config.yaml
d_model: 192
experts_per_token: 4
d_expert: 128
router_score: "softmax"
normalize_top_k: true
routed_scale: 1.0
router_z_loss: 0.001
norm: "rmsnorm"
norm_eps: 1e-06
lr: 0.00301
beta1: 0.9
seq_len: 2048
Below are experts of layer 4 (counted from 0) of a mixture-of-experts language model. Rows are named router (the router's row for the expert), up (a neuron's input weights, with its number) and show model dimensions 128-191. Each number is 128 + 32 x the weight over its row's rms, rounded and kept within 0 to 255. Numbers have three digits each.
After each expert's rows: a language model's description of what the expert responds to. This comes from a sample of Wikipedia text that the model never trained on.

# expert 11
router:105147103116166094103158125099142189155108181177124106113096180088115132138125170146127178109143162127076091140149105105159146147110078091079084098106143124103137142148145147129098122094117060
up0:143098142064146103129148154087130144137172182152108119135116132110110141150173139116107148165122145150090139148120113146106126092136136079114134130167125095131170107128144140078087158126126138
up1:100101100121058103088075111100142175138137112113132095154138186134157172124172123118107156138140161168160075158187158127158172151156134090123099117196094120145133094056146113114173143117164126
up2:159145121148161086137125074142085106072089168141173108105164119063105111145085151110185118122156161155084146165133072113138176150112093142106109101129182171062146071083118184115131123051130076
up3:084159158117042126104114137086131144131135086169109119165100113077115056118165128134147085113080144092108109176103129138123146126145092107108132070147080153112110144160122150165154129105156108
up4:125112110140140143120143070124121165116138153093110136117116154124107165155173098152116167143119086119132135116165094160154130157170109069121158121119170156173123126057164141154166116095119142
up5:144150141158101144116124154143155127200135133127097174097106127138118154132177142165130154130148099172185103130147167074128164159154090107131123122134139124083173133063151114150148104161082118
up6:137160056130120150126156161093136093153100175121138186115130127158088041095150126145091112126180159162146121121122109145129173075086122138138189162112123059079100156130122123122157138163107113
up7:114100129223139141109121150119165184138155148129131131109138146173152111134121147124110075137067148182122146152121074141143174169135119081116143099153144119107141142131091147135122145110099174
up8:127096094091137128129124117130160129163082178184197122160117160160153213125111121112146147120219144089119058087113133184124170123110108102141139091146161081100158125079100082131140096144108158
up9:142140135107115162094175160074113144163147149114123130166088112089067142093102165088112112130132105120129065124141123201138171154157110157171127074127206116171210128095143168080120182172126103
up10:219092158116145083129085082076110066126139091146182115129160210156118159126132163143106109130135175099116154095132145100163157168079145143164150137083129107174148104140127189099134168174203109
up11:142083153164103188115131142137095116115187180114108157132112120122129100171154086115123108162149182085170165075126149114085123108075098152143064147136119161175140139220140157200128150121171180
up12:128140108148141177122180130127108107131094172090078118182066131078068142143196105106173100213135135171115123117124159114114111198121123136099100098077127150117153171136154128122138114092103181
up13:149109183103151070195096132115124123097124112144125113159108159058146155119133111068091172070093108138113117128152132146117089087083137111154124172131165180145196142141083119180088142107127133
up14:142146122152174069139139108076133128204135117172064122147124071177126147134134125145090176122088153127096119091124137160159162174168134127106136102128099136117136148086109088091112157104084175
It responds to: Surname endings in lists. Final pieces of people's names in cast lists, sports lineups and credits (Cuell-ar, Gan-esh, Naq-vi), plus capital initials like K and V.

# expert 13
router:142086135141134082153177093193159089103181100172123161124150072067105108155152136116139149105118140119093112185189197111140150116102158128113059188143113137114105136085122122162165112185151114
up0:078162140177100144118097150115113197158179154110129142107141155094145155145185185138114227066059115113106122159113175157153116128059124093105180160062128102162152088139135191127107181126120171
up1:119108143108157084100157126171204123147102169161076136139160101094174197121088140140091175157159122069120114125190126106165151131107113087150119114095017198079083104090140131092136133101068124
up2:129078146107102129127108100123165105125118143157094175116135073149174103185123113115184130213146159137137132212161161162133114080085125070177137138079108140132115147109147155092026110154105155
up3:141173157141192173104165142126078134159096167197147055180143151137146132069126158101149105139140156121173100129109103116126153138120160079131074167176106098107138105131130148113175166133109173
up4:115132138103174125155126134086174111192094111129121117111148082156179109200138118172106157140113128127145141095172119122128104072111151093078149131136151112092102109119139114084158105123091100
up5:158178122076157082153139036115118132105074119081201161161112098098124099114150140123106159156151130085106131131074088146108134176064115150142100179109107136094128132144172132118149104118065159
up6:154105088153142134146106086156114117066137180124140089127132140091111090162119120091151116115151165160083150136162044084150133174134147139110102128160079153097170067066137145131124085089144108
up7:166114162104136096136126139126115104122187158130154086114111128116143121129153118121121154106057117155111064116190093092163105094131131110112155156152175172165135146119123091142133143185117130
up8:121081129107111142162087089161129180097113100159168116156067143130147131192163094138183147079146107132130085107145127073086135183103165128131103161129134106087129138109087205107088123185136139
up9:126099116104124110092120130192120155152177181115193109122095175128082129171133072158109148152132106150094129169142093171137180124144138083125145199086098122189118169107075105118127146145155098
up10:147181184118117163068118105127134130059113093105152123101087117115110095159125107084213174134143137068145152151091136136125127165115131110114074177117195069096070153056116092187135094145132090
up11:140116143172152153161136142065161122151098112107128153112148113144078150102135128114150179137100096131097129229125109103125096151097201140167115158124127091099148150161150197103124109118142126
up12:105125138100131131171128111165168126178108076107164128134165166101107181158151108133114119143133098093155111131159123067119119114120159157087058088134137134082138081158240134148110161197109103
up13:130101086138149129177125091111168148124130113090146163124056090082146085198171096161090215128106146129104136154142085115113137093133102091150024221152150123120142165098164111172102146133133096
up14:118104128127111073107138090138153151086136117089111112078125154060123145111093063100096125092117127100095138132120198113128139065127180136171126173065147096078102115153131152143150142066127123
It responds to: Zero in years, prepositions. The 0 in years like 2016 and 2022, plus prepositions and determiners such as of, their, over, about, several.

# expert 4
router:142130136122131105148139078089135134098141180164127125104131147100086099162137149123114117126127114046090080124189129093149110162141153093141093117159130065130119059074089116151154124152105082
up0:120142133125152068062109164123136130110099167099096125067154154124108145160106122114116094124116104068141184141131091086090182139155112126075098131102125078120105106089166135085058125084099048
up1:171140103133152129083128158132158116135173170159126109180079144146112132088106098164091087132109119072131146127073157150099107136121184067137138134158158113176097124087133132117135194106128133
up2:124145189041097116133060155144174148086128165084128174087154112087111200177175112080162120100090099086081096174128078142135183100163152114130083173111153107137069145085113133147128113102107091
up3:066146144120125146080052130149190131168127169085194168102101124143099164176095073120131169152129114087109086078159107090128078056122082169071110170089142109123164106066105084127127200121104152
up4:126181161116165143160118028117189140115081119122136154089109138088107102116094176125148148161136180106108106187099127041089084107149112173123099148116111167146074083129140153100179097114140073
up5:113145131151125127125110177111159113101124189067105158086162128136124195200167083149086072111118151110165130122163142151092140159094149122146114053123148089144178122152126178102096151068106091
up6:115132104069176118131118122139096138168145157194113109099173118132087114197113100133116123090188116099123130139101187148146097132156130136128151148123080138062067104131190177126129122143157073
up7:102124082153117164131080098109145091121095154169090166137138165110107086140133186144151109133124097106116093123152098164163112072167152150084127100081106099140109161175147123121137078138111143
up8:130090166151161063104116128153081112108084114194219117121136097087183128118132116129110123106190095120154083085073104126156144129166126075145113065174178097117137135136112122143177157178114182
up9:077174148124156111094148125121141116035120180138098186141143135133130138090178100165119170088145060075143091105137170122156110122120117088132149126111136185078118088136114144141155114143122137
up10:047141144084066139060163104112092115103164169123146099158161174121128136116142123112135072153111149159164144176097121119109160119037160077133127127081143140201113084143103162112148143118217129
up11:164110129090161146132128061116129132075211211185126120143165096110145114136148204070156126071204112112067148092142154143141138148102108137146118063125120167187052110127131110097151125087165169
up12:122123068117169090085093158182114147141136109114107166116108104152184088165104186058139155098111136064087103132195153140120125125168112145145125167163103130095091110049187098119109091126081071
up13:170164085080104134116149127191161126110089066183099134096103136102076076052125085082124172054122143101103105139104118118104088155170126125131119109113123116101124097073159105122147114138164167
up14:062164098152114077149124115149121219082094167137089145157133180050108088128146168143115168140145098139052073123135102161114108198128134106188077107117122175113146088122170101094061106179189079
It responds to: Articles after prepositions. Articles and function words right after a preposition or verb, mostly the, a, with, was, before a named place or object.

# expert 6
router:122090132114101102141139137158145140122105183163181139120096118073086138111130138120122156116162199097128141127147119087114145102075102157142091147093106103176130127138146124172132132149177063
up0:120095156105147092132136096099143144056170138137126085107128154040103056150136125131100149136154130087158080136090126054164158103142157115161073135080149086137080134164132140194088131159177164
up1:077181103132163107130184144150113122058182118152136051134068094131122056092164100157105217150102153106135069103089131096161153141133136090120105116127145151071097140093074159156136101132133129
up2:135158134174162120159106093122118144115079189097156161121088135145088095154142101159132151086124104110133097143109165122177148111088093126103087209098117104183086111121103104190121102143143190
up3:079175159125144117162147096139053124118148150196133137087071155136071123107139069153093169063142124132156144102107143162164095116116128132145149197110110108165159136135112175133145095133123067
up4:099160225120078086104183131151158184076138160100105102089117104098087173101189117154147175153093125082099102142128106062170126119134166094132092156084176101157117125117058157156125048153129109
up5:155098078101178122122185112120090132126102159124109160134135179134167147127144135085130108082115154109067075083108150109106105093122119106170093078096138172132097152109103135213122138145201151
up6:134121163121117121076127148104126125123049150140183160165102153076131112142129096078159150186197100134111080106132149139184111129086085134127050118102103182110106164101103146146117129110121151
up7:140089200166088113119110090136107172104169190182158114135110116126082103151141096122065129151142138150131135070136139076149143130139151078132121120117154166149083122180124104121103107126163142
up8:137159154123150171150100055104132146101136127172149200143064117134094066145111120126140151126159098127151122080150057104165163101139153089146042168134113125159073098148178101129121117189146152
up9:142159100171139083140113079169150109075107157119164129084105111120088106156113077068094111070087128134122115104153055107175134159134150158133143184135149123141117075065115167124117129123071067
up10:104121077166200120143148128120101140094174125157167124178076101093149018101114089153118099162123162077111122130235166122124130110170102115131165153147149124107102068136123181146121103136143102
up11:122134130093216138202113126128175134164151117139056131117108122099101134126144141098132185087189138163137084112158166083139111086161124152137126115069127119119101166195194141143113127097190165
up12:128135160119143110134154039157110191119124158158084060079143144101206136088136117107131151138129192075114165069144147132123140151096133134126138096161176146146140071171142117159121075155129109
up13:150172126146140139082097146101132119139076166133181106131064106133091109158169126140111093136128124116146088189087084093108176157096099175108139121129152123114143085110093129100166123120161167
up14:117157154134154123109087085149125098124127188142150148075144057077132128116065164157147138086093094158125138118176193091132155111079106098093074131093131127065165080142152099144136101059143121
It responds to: Nationality suffixes, digits, of. Second halves of compound nationalities, table digits, and "of" after quantities, such as Iceland-ic, Swed-ish, millions of.

# expert 0
router:162099112099151079111108081129175167106082119153112122133104120077130100139132100125102114153136162151057122142140048098144110131093099116109126166114116098123133114088126125117136145109089121
up0:098127130071186082135132142108096105120085112123165152132145105095138115115117115125172127121168109127086119080182128136159164088163164162094111133135103132099100128143119142108131133087136141
up1:047150196054128110126108122181066114133106149127156105055141160150174113126136080112119180179142127135166091182108127126114104175111159086092054136148072111124208116132173107141162140154135132
up2:165091109136126075195119062153129122176117108188133102153133084139101113186135150109155102146150115145151114145212131116075142082125149076169114125126090105094127111106130144140098102182165078
up3:136122081048069146209115131171144088146145159128127131121096108136141124173158134129185125134101072165076116073165090099100103174139110135155118130134094069111097150089187123114146141138143114
up4:125159111105135124169116086132124173112118116144092151133104114093100094117154099097071091135146082172131078124141114075152173130119190118142133157143151099128078121088167072105106125120134072
up5:146169158159089131055170133138109185101141144048165185125155127073185140108124108101117111088145139138160146083189155131126148122102148148167154119143083101151168141159080108102120132186118119
up6:167096131075122109121114147101107093132147137123096143156099125135125143129172125143141088132166135132155175099103110121130070138157134120168107116159161102128126155128129115101101163132186091
up7:130063167129133179137196132087152105112143097128133092153097148076138124120106103164105096141146142139115129175110140113153030131067133113090103159187084100128143077168085127159152155109144147
up8:149099110051150090125142085151186155124103094147159107083174111105130139151123163100109131068146115136176102096181107143148093190068145130116070167073136130121119161122126119168108138140111128
up9:166126112097122225109154145138136177178120135130165143133138098115136117160136141102136123157104054139153090106218092124083127141056125102174118169118143119115168165090140091090100112178162150
up10:136126089079171087129193165089177153168117123170125145093134130141129142130126218106125101154110126108108106159096162086125149115128143114159126146126119094099119157098205098073113150104149104
up11:145135183045119115096147109113147161138143192169120092162072157052113107134159133151146122197150182091135133142130116155098090049150129182102091110070140114105140146133106103147134095114175140
up12:175108118080118101105055150169179102123092130147107144158077122113093143157174135087114202162067160143141076128142140152126120137091137095100157172112069153095121186158130095138132107095113145
up13:087094137150107108120139069100141136111076106112176123126173161099151120147101098165174149108157109132165112145155163098139181129136098188123145101164129107090157174099077148120108149157127128
up14:148129124077141109103099141137124134140105078114096098123099127119200101175131130118149106146105064145159141199182082174087148126153150132086095075190135126125083163096096126099118164120067180
It responds to: Plural endings, table headers. Plural suffixes and common nouns ending a phrase, plus line breaks in table headers, such as fighters, Athletes, announcers, game.

# expert 2
router:102090102110151097175123114119133121135129163177128124149117140071094131146138067155132131103163160125102122136120102112150081129126125075133085092115150110137117133081101146158137151129164135
up0:057120159109100141086082154082095109083125184150141165132109128115139122115107163079115158025124167120127117119142176058162095152203132145128168138094173147122153091149112148144117192223195129
up1:168141194129157128090083159117111149108137156101146195177107189085162146120134119158120142146106132164112158133106125148069125157157200136108172141132094147134142171122129136148153179129146114
up2:123096110138153062100168091068126092077139126170176092076126182153116119108117123161116106185091120147152120134131134172179084104055135106160085136126153095189174091105142120195135120148142158
up3:183064116094208086159132175190117181103131157132123056132121147117131123154178151092149056117166143130107081098072085104160116132152066092102099127073132109073096127177151073069130151115122096
up4:136150119083182085086149086141144177159210242126146070066117129066110125137138126136157140071138121095140037061154159158146177177107108098084127174018131167117166117109136166183144087184128172
up5:055080121081150140191154138134064124109129184137101101102137147121134099140154135124132082125117118105123140114130098089162143103182148079080143127145131098024114119106113128040087168153220133
up6:120134083147109106083132098176130089098038122178129088131150129168153154112130120150159116191100112091108125105119127140161143073147182169112146120106114081178085130125152186171159139151136135
up7:127104151139118109194091131156169130094163151149096169090060119086112140126169148125121100159062157120048109137119172133112114140069120125107153197137154123170111072079105081194080103111126124
up8:155150130136112086186206050193126110156130098175175145095125085098115136129122188083096105129184174085113162081140166149152156115123072077137164138191123135088108083182141199115123116122109135
up9:120194124124146156156120110092191124111196081148118129103127159132141144156160100118118063103131087135126125148163178152116076086111160108178157096128158174096181118123070168112087120145154093
up10:159104108142085186127079112087124078136111108102118091135139095109136058159152153178176135158104158143117084113163085134087117130076137093174119170060114166134059092166127067145103134144110117
up11:096153144086137155086166133135133120095149085134130138111127161084117051112141153134114133161104069115138104197132144109103113137162114056119129134169112139162100125090144092078113106127078154
up12:102125076159161133155099079089159144097122138127077078123101101059140148114117155124133084120163108117128157105159108129094151104123218160105075150148125115119053119132121097108078160128083134
up13:149137135059131111128158130109066170107130154181122157120154141119102153164097148109149106112192140157086112153103079154084087128115127072145186113148074110150122126122146122137151144191135101
up14:187174184123116112130089113143125108049176097156119106122158126073109068100071169112176124160149098154112158141118068097119172163138083100145125117128125128098166138121095102146054124105069121
It responds to: Quantifiers, verbs, table pipes. Degree and quantity words before adjectives or nouns, past verbs, and table pipes or colons, such as more, most, new, played.